Weights of a small mixture-of-experts language model, trained from scratch on English Wikipedia.
Size: vocabulary 24314, 89M parameters.
Experts: 2 picks a token, a sigmoid router, a shared expert of 192 neurons.
Training: a variant of Muon for the experts, 299M tokens, 6598 steps.
Below are experts of layer 7 (counted from 0) of a mixture-of-experts language model. Rows are named router (the router's row for the expert), up (a neuron's input weights, with its number), down (a neuron's output weights, with its number) and show model dimensions 160-239. Each number is 128 + 24 x the weight over its row's rms, rounded and kept within 0 to 255. Numbers have three digits each.
Before each expert's rows: a language model's description of what the expert responds to. This comes from a sample of Wikipedia text that the model never trained on.

# expert 0
What it handles: Function words, clause openers
router:099125092167163133140104130100102130123135127139122159082156147117097153135171132137146143178148096112139086149115160125122125100142139169121175138128127113084133097115178141120096101146149152122131146124129109094120101108132086114118149149
up5:106132140125109142114139149117122142098159124102147186184130131086114101121142150122150143109159121151165166079107111129102132131089114121133102126137185081134122095117154119177109142159146102110167121071143179109164087121147116099093086123
down5:163134141116107135105119130131168108162093128093131164132121092149132139096097118137117128170102125112138092150140137112165143165134139095116095101144117116143124161133112131152156119113094111136117127083186087120125169114109111121168130131
up6:129150126123124147134133101131149127136118163114120094095130106120112117170155139124124167116100143127161213080192100151129132131143137161109094121152169105125127090090160128140082053147129121093144091144149147135138131135115144134107142106
down6:131124144161088146119110194098094134130134145115130096080106159138115104124157115084126119142142139182140138180128177110118099102116187114165130080115149092107130129104138155116127130132124093120137156152127150100157141113156144121099082073
up7:179112123129141119125125114154146136131140141108125139072137113122114132123083117151170109095123184133120133103136121084108107107115138099134168073160181117144190123155150159130120153118128155093184094137119170115088098137144173137101138075
down7:122173143136113133128088117107092131097082133157117155136139162144135135102098119145162109138160107135122164108117131117139119162110135152121120128129141110137148118169130126124110088095101092131088088117100127119117124120161144106127121144
up8:117122104132114145084127150100107113096136186108144143127105095120098145073137134176120131155145144138125162116130115141101096077130098139093164116140138147080108152063137190117093179090124127101120126127123132147153128115142097113147107143
down8:120114164158107116169123128158134125134123131114127129119131124128147119103121108168137100144136109119089163154118116122144176138119095104133095145105124091185157112136117149150137102102130188124137141131159099098137113133146141111144117140
up9:130141152133127152103095140131085118114138114106124085131118111117151101151112122087153144171117153155110141124148093113138103109164114131126115110162151124151147137133123158134086120113145097127140076170160169118167108095112130085135092151
down9:137178106123150148140136138143154124133113110153134091135128121136080137108199161134131121140102123089147089136135115125120170144105128089145114146189113138087110095113109110141129100138116153150168116122121108112088085119126113043122171172
up10:141132057131092143091160146143127145143117157144124111126124139155090122138122143092126143127147126113174114143100125115139125131173161133066109122144130141104128139124142165117113102105150082173116102134156090141111106114097151102129125170
down10:134150132145108133137125100141117164149133168122152154122133134087121148174136097133110164145104130119167129084123114137121137127130122150126182152134118106121150136155128157127100118094127142136081138102176137132117182151129141131102153102
up11:138158123104143138143164126129103108099136119135150118110141099116118118128146101139126136129120150094112126078145137158127142099137121094119120138111198108092152103124118180112111159072123109143135117076149159129145083118141108141131121113
down11:117132133135159143118137158110156143135133162100129130095092135106169075170145132182146168139118114149086108164094155132104109147132125094149099135115162142131115168123139149131137133133152155070143110130124102109088111139126149092157112095
up12:127155104073096148134149097153127120141137113091141148101115118164169135139159167116164099121166130129131143111116123124123134139132155138165077102126145121123130152107170160199118123081143086151156141114150145086100125116153170119105140108
down12:133110153146129146098122120156095138113104130108107124126153143116149086129113158070110127074117131111142138115159140136129052135114119107120147145141109157164110123089101152128133142133106091153132148128124103105091126115132105129149132082
up13:128118102153156106151104112101099115122123139122127143124136141149108074129095107084127107161123103128133120122134128176105090125164119122113137095132154145113100104140152135184086177110085167143171123116154114109146132119111160107136093113
down13:101091117101155152128134061120131150135132102122099143083107115100127109112132131107173111166114107157100111091135142158139108132102091132111097155151136125133147138148131115156122162141146127156147127114132119133087129126115142139139117163
up14:140130116160166121113116082119150086148147153132119150094112118107123185145144107095132161139157110127148127101103131098087108132122187142128120161186160109142111131121115139143149164155118128056141133112151125119159119105126166134096099080
down14:162130139159184105152106123159091116135150121157135101122106132084135098124150129082113113136113138148174143140114108112119124109109136101205108125134107140146137087144131129146095131087124109144150191114124152100124107159121110125152092168
up15:075143122136106169163138147138142112121126134116121123091110130152106162215147135111127130156177156158128165165120128094119127136124127120133134098143221110128117121115125143148140106185152130118128123155119181123132145137177136137082122090
down15:127077128138088147116129101132090082086116140135098128126172143171148136117059120104096105105171173121130114143101166153107137155129120112156114111116129109171150134127134144102136102141151146133108140163156149166111148168090089130140103134
up16:096146137150102150124133132140155125108182122083114119099131095098115126145153131110154135168173127112172154140139129124098103136141135144109138123136134141100117059143120163152136137107128106111128123138171139141151142124108129129108134126
down16:149149153108153095083098101139149083140142156127167064123121150108142089115161123127148126130127130140143135147128099126108203131108120149171081146165124135129080139146084134133148089153136120153166168141112151202082138106122104136161159188

# expert 28
What it handles: Digits after decimals, past verbs
router:109092093143130147104088139144111135128124092115136097120109137098169131152156143184113096110112137120105141155141130139143152123113153125108119146101099106155161163162089131129164137106112115153139149089071158125104101121109109126121142111
up0:152141163147124142108111139064117116119153115147143139128114127148126153209088164120136131122160163158131066098110130091108110092148136115161127114107180107092086101148112153135117145148104127088110119134139114098105136179124115129132149107
down0:051121091074103124153161136181115108110121067148121177111174172146146103135098115136152173148117075111150141151166137152124134113099147149109125144105138125115099132148145110148093127100116117089122133124138143145165143201119092123131139103
up1:080137123130120155103132155127168110108123149108131132129134117164105100162114152110123160121168110089144181101135144130140153072168138143123111133160190110101142134161110133160128146146123102144120133122137118126159108119128092099146117125
down1:123108095127140145178147174129141144060088115099164121093133111122136139154147103139136163129153147125103122124120109112071119157102136122129126150127126128097109150161123100115133095186109148155154155165119123135128157149133151136081149139
up2:118163120132140134136147129145134153101165133115149118070139138105103138150151169152132121128186161169140163136122122090142080142139147126126073099154120125139110148105145146153106108131117126110119093138154143106125154143134094130126138105
down2:117150110130141151142124143184110122183127173144120116117135132125105119147115151154131097170141106085125134121118118141095121086145124140065132103114114098143109112132134162163102105096137095124088114129120120122099166129121156122125120141
up3:133180142100185108107127097134135099122112158118115131109132095099113100126146128115155175124119120158150129122090139133135075119181135132108129081129184165085121140090161115138179146102097121087120107146105116106154081123094132097100101124
down3:104185172154111123117145103149143171128121090137137132092077140136103135132136140128139150168071168102117126117133132105111096136147121139080153121172166110095106144136131094111108147145164142096108108097152085115137134132157137149108098112
up4:095173159169142158146145153128146117074151168149106154110106123141110097127182146087172143099122131176154131136143142123111104175154175138073097123144152128155121136125136140167090137135121139090109141132115146100147139174133136111084136121
down4:131131124076101084112156123178135117161156093163107149108178151121140166097134082156123087111160112121134159143125107107153146149132119098117127166187100109098131114156147132128087126143137132124136125131135122143108143109112123118118105178
up5:158182096136124125140130094099130126109159131084110111105136130164163171130158179126114118074122116128135146137136081130117151152163184139108126165150185107117083128140145136130092109145123141115111121132119162112152089122113137079090126107
down5:110104109136142124133127145123127107104097052127146112097106110143129117102101080165056107155152164140142140155166118106143112111132150147148152121174146111153104157116127108162130117122156105115084118115098123122130148150135116162118112137
up6:123122164137107134117118116137130132130140155089113115077114105123153118128147130129137169136122113128147123126109107144136104144158113157128137116137127124134126152157123132157120150117131104127167062171157167184130124116151149096152136128
down6:148126133139145122134119157101092133120129160173132124139129083100091085121132105126128097145108132117108104143141094154144103107115122112144134116101122132158131132128133093132141099108124116128167110113088128158139127132154121115111121149
up7:132108109139140164129144121137138148107119185143118125103085099099127123146111140159124143137166180153123129124133130103141153139182136159102144141155148124158153103095130094133097174119109102093121176129121100104120112088160111141113106102
down7:133204141128074141150096166111133108093081121139136080104156110111157142133136126095151125152125085125141122110137118121117043084099126116162153121113134105133117171132117138084140109100155126145154095120130185166125172116121134143152116104
up8:171136117157108134128136122132104145123135086131117134101129137103105098127097149164124107131161095137141132143094150133085134109140152104125129129133125135091114115115130164132118108135132099124121120146136113128154106151120106117159131139
down8:133109090128135120129149145074110187137104115102116140108119126155122105114135136147120136145135053158161133104124103136092189123157133165135126160147137122165090125119121176113137137112136127121127171131116119145187097155106101104145144127
up9:116163126121150142137152096157147120084150092135137139126191129144150177089110169087096122156139117161138141151117094127148111093113120091129141105110165115118068153155142118131125134144122120139114132131104149125101125122153136119122160143
down9:125153094107176115106114124136113061157139084146083102125155113134094124162118142136136119149090129150089110143106149098120094099156162102133135109126146183099130119110159132106112083125148153168124092123159134124159123095120117080100160118
up10:140114118158140151117104153179113120134105099136136120131083132133108131110155122105137146124127117115104126118162135118128107158139153100121134171088123141107110094160111158099098109184120137119085110119131143083147110129128120143113104152
down10:142196126125099141087110125120131121100139070164130119126090172132117130173128119133089112130124167143112096121119110143157123096112161132099114125139179142136131149097156130119118203121139125139148149167131123119134175120140164104156073110
up11:107131135136105106120130119115154140116121158119126138134145150113099124167143129130142093110115119104192116117093143109094092156137145113110112083163157139134104125118158157105077113112131141115106090128120133126094105138100148085106173093
down11:110157138145153153120141098137138124080098146149133112141154120163142128134120130131117125113107161135092146162144146083144143127096090115131141117168135117145106193166129127088102090114114143129102139152141128121144130149140122106129119106

# expert 2
What it handles: Digits in tables, scores, years
router:152170089130142155121141137133168142119138132107149142074101090135113125161128172114144145153170108154130165117137126134119119142143178141099107104161145117110122079103147175160102144108152108092108121177169144103132086112114110123125117125
up0:147160113134160145112166131115176123108111159158131135113122107100126112136117141104089147161146132107166139173131111098119109118137118138115138130129144141119089131130146125120122136178103118084159108135185137124141120141127113090094133125
down0:114143129104111168116117109106093124152120124072099160115168118112161095143120144160137117160084126114107153137136118091148139091143145161105130119092096123134134155128121146106152129105139126162114138180116123161120109076143128098127082145
up1:140188127130136165132179103113174162109122171116146148122090125158126118125110127102167117133145122154134112125108172187130158160136146160103144131119190142128111118158123097099112130162134143142122108173126079098133107139159172115126135106
down1:159127151112122117174073141123132122169160119114099181102140141120165144093110097141167142102124220184111128132110093149151129167168158122181159132113122131119147157122141118120145152164144157108138132094146098120108082184112125171107147114
up2:105162091097140137126087098139106096128172131140092103132130088136135144117107143145098156124143129134135129086106112128121128081191170143141096118164161134128100142156097141148107148126121100113088140123112152131128169128110115113113088100
down2:125153131092136117121184113102138142155126089076121127116151160128137147139152101173147077158166109161138121113143113160139120119143084142113130079117126180121100154146107151128102121128138125142142150138150095123142089121093115096104115155
up3:130167153118138118077123153127173117113113146090122105146086132145118110133135138148115144108123115105164145116112118145118106153149157137128110138114132105118108137087155192160083148169126167132134109078134106110102161124117140118084121123
down3:098114141132130129136083108155129165155131142138167120121122077117073128123104128138125119092099152112135125135131131132144151138102158151087104080093126120076135100144144122111111120106113159179160135116126144118125080145098128155149101095
up4:131119141136113163161091132152153135113130118155110123101089137149127147140144175093068151117172146144147169129138105164096146150152139144120153124174141149133086100118104188134106134126136158142127038135164171105128118148101127138058117117
down4:099167109141124120095124119154118130153157143102098134116119139118130159124163096164097170171159131085098137109117088134133138116150161113106112097100125126094142136101128093158132126100113088122139140158129095076112139120100191147111148154
up5:141166143086150097132132100124162136113132144095166148140121102179147128143153154099117126106134112145113132080146098144168117103132152125107133157161198108099153128100169147125138102091141131083119138145147106102117090078157162125114139117
down5:144142118139121148117127157121137145163166137145108111120163132128113122131147105115109106035160099129140134130190158151175119142131127109112106161127064059125155110113131122143125153140107115078157105113139152117095099088156151126082135136
up6:107123136132126141172117107110161140149182157143111079090112144157125105159132153097148118136139126146113156104114140141108113148117139098140105131070136121101112061088103096160128111129098117138082137164157106091104109127184149130109106120
down6:117070147143159108149151133147101125144108137134134102113108131099131138068152138074108144078102112123094143127164088091129097132147152111106132124129112148068163104118108093098111137157114132138151101161119120095145119167134130130161155139
up7:134162129170123111087113113147138139140089174150130140119113080157152163144179133131164173165158122144142164125113127082146106111123138155127127134146175091098148098126134116162089105153116130135165075164126152087087105115115127104102164124
down7:122126102143078098140110139126148140089097132136156144123117176164136106182112129136128123156148144144160107124102115160121094120085129142144134127107104140099125148113111067137145117101102126142098098112102128132107157168131146108127114127
up8:147147117123137103115113119131117118119137168114113137118134158142116153117133174149164102093162105136107129110162120146087096177116169081143118129170167140102124118141149115128145140125139127072131103169129164143148119115105138121172129084
down8:073114118126136162173121102158121103144134105084141136096098124150094121110140131125145145085106109075097136143097134101109142138129153112129096106135113141082134109144130087134107148110145108109123202164141150114099121112175120096105149132
up9:151112120168163144125096140142130151112134146156139126078142136189133108138111122094168213152115099086194149117116099138071091119110120118122118103146210124112130118100141139141132122135148104078145085168116129115132141125096118142140106143
down9:175117188152129130123133068114121179118128147118124109124105149159171130153135086155123153156117132141125071142114114149143117118119134121141132111094152123115096124134128171076145112137144132137128184095142135156093117113160092119159087122
up10:166132081146155137112089153110114118129110158127134141136097108103122093131142149104151142187127102112114119098102132108091108086155166112122153130151185094100115085123134143158123141142154143106104094157143147132154124106173119122140128115
down10:109150120101145096150130121152124108124121106134135113126124116172118128139154126165140088110130136141132179114133143125179152095144060113145127112107065126179174116171122115128102144143107105164110124130147155196145115160100120119146140126
up11:142170139132139154143136187136140110121160152151130154110121127092126124131112158113144159117172159153153167102125076139113094116158093158144148162124155110091133119142129123145102168104152094082118132203163136104200085137138112143110137113
down11:130118135113113149111101146150126115100137135117161107133149154132100126145170114141153121156084124144153103129112098153166162124131111107133125129148109077135112109136140101119156112083086119134171181128091133153190173168134097125154166153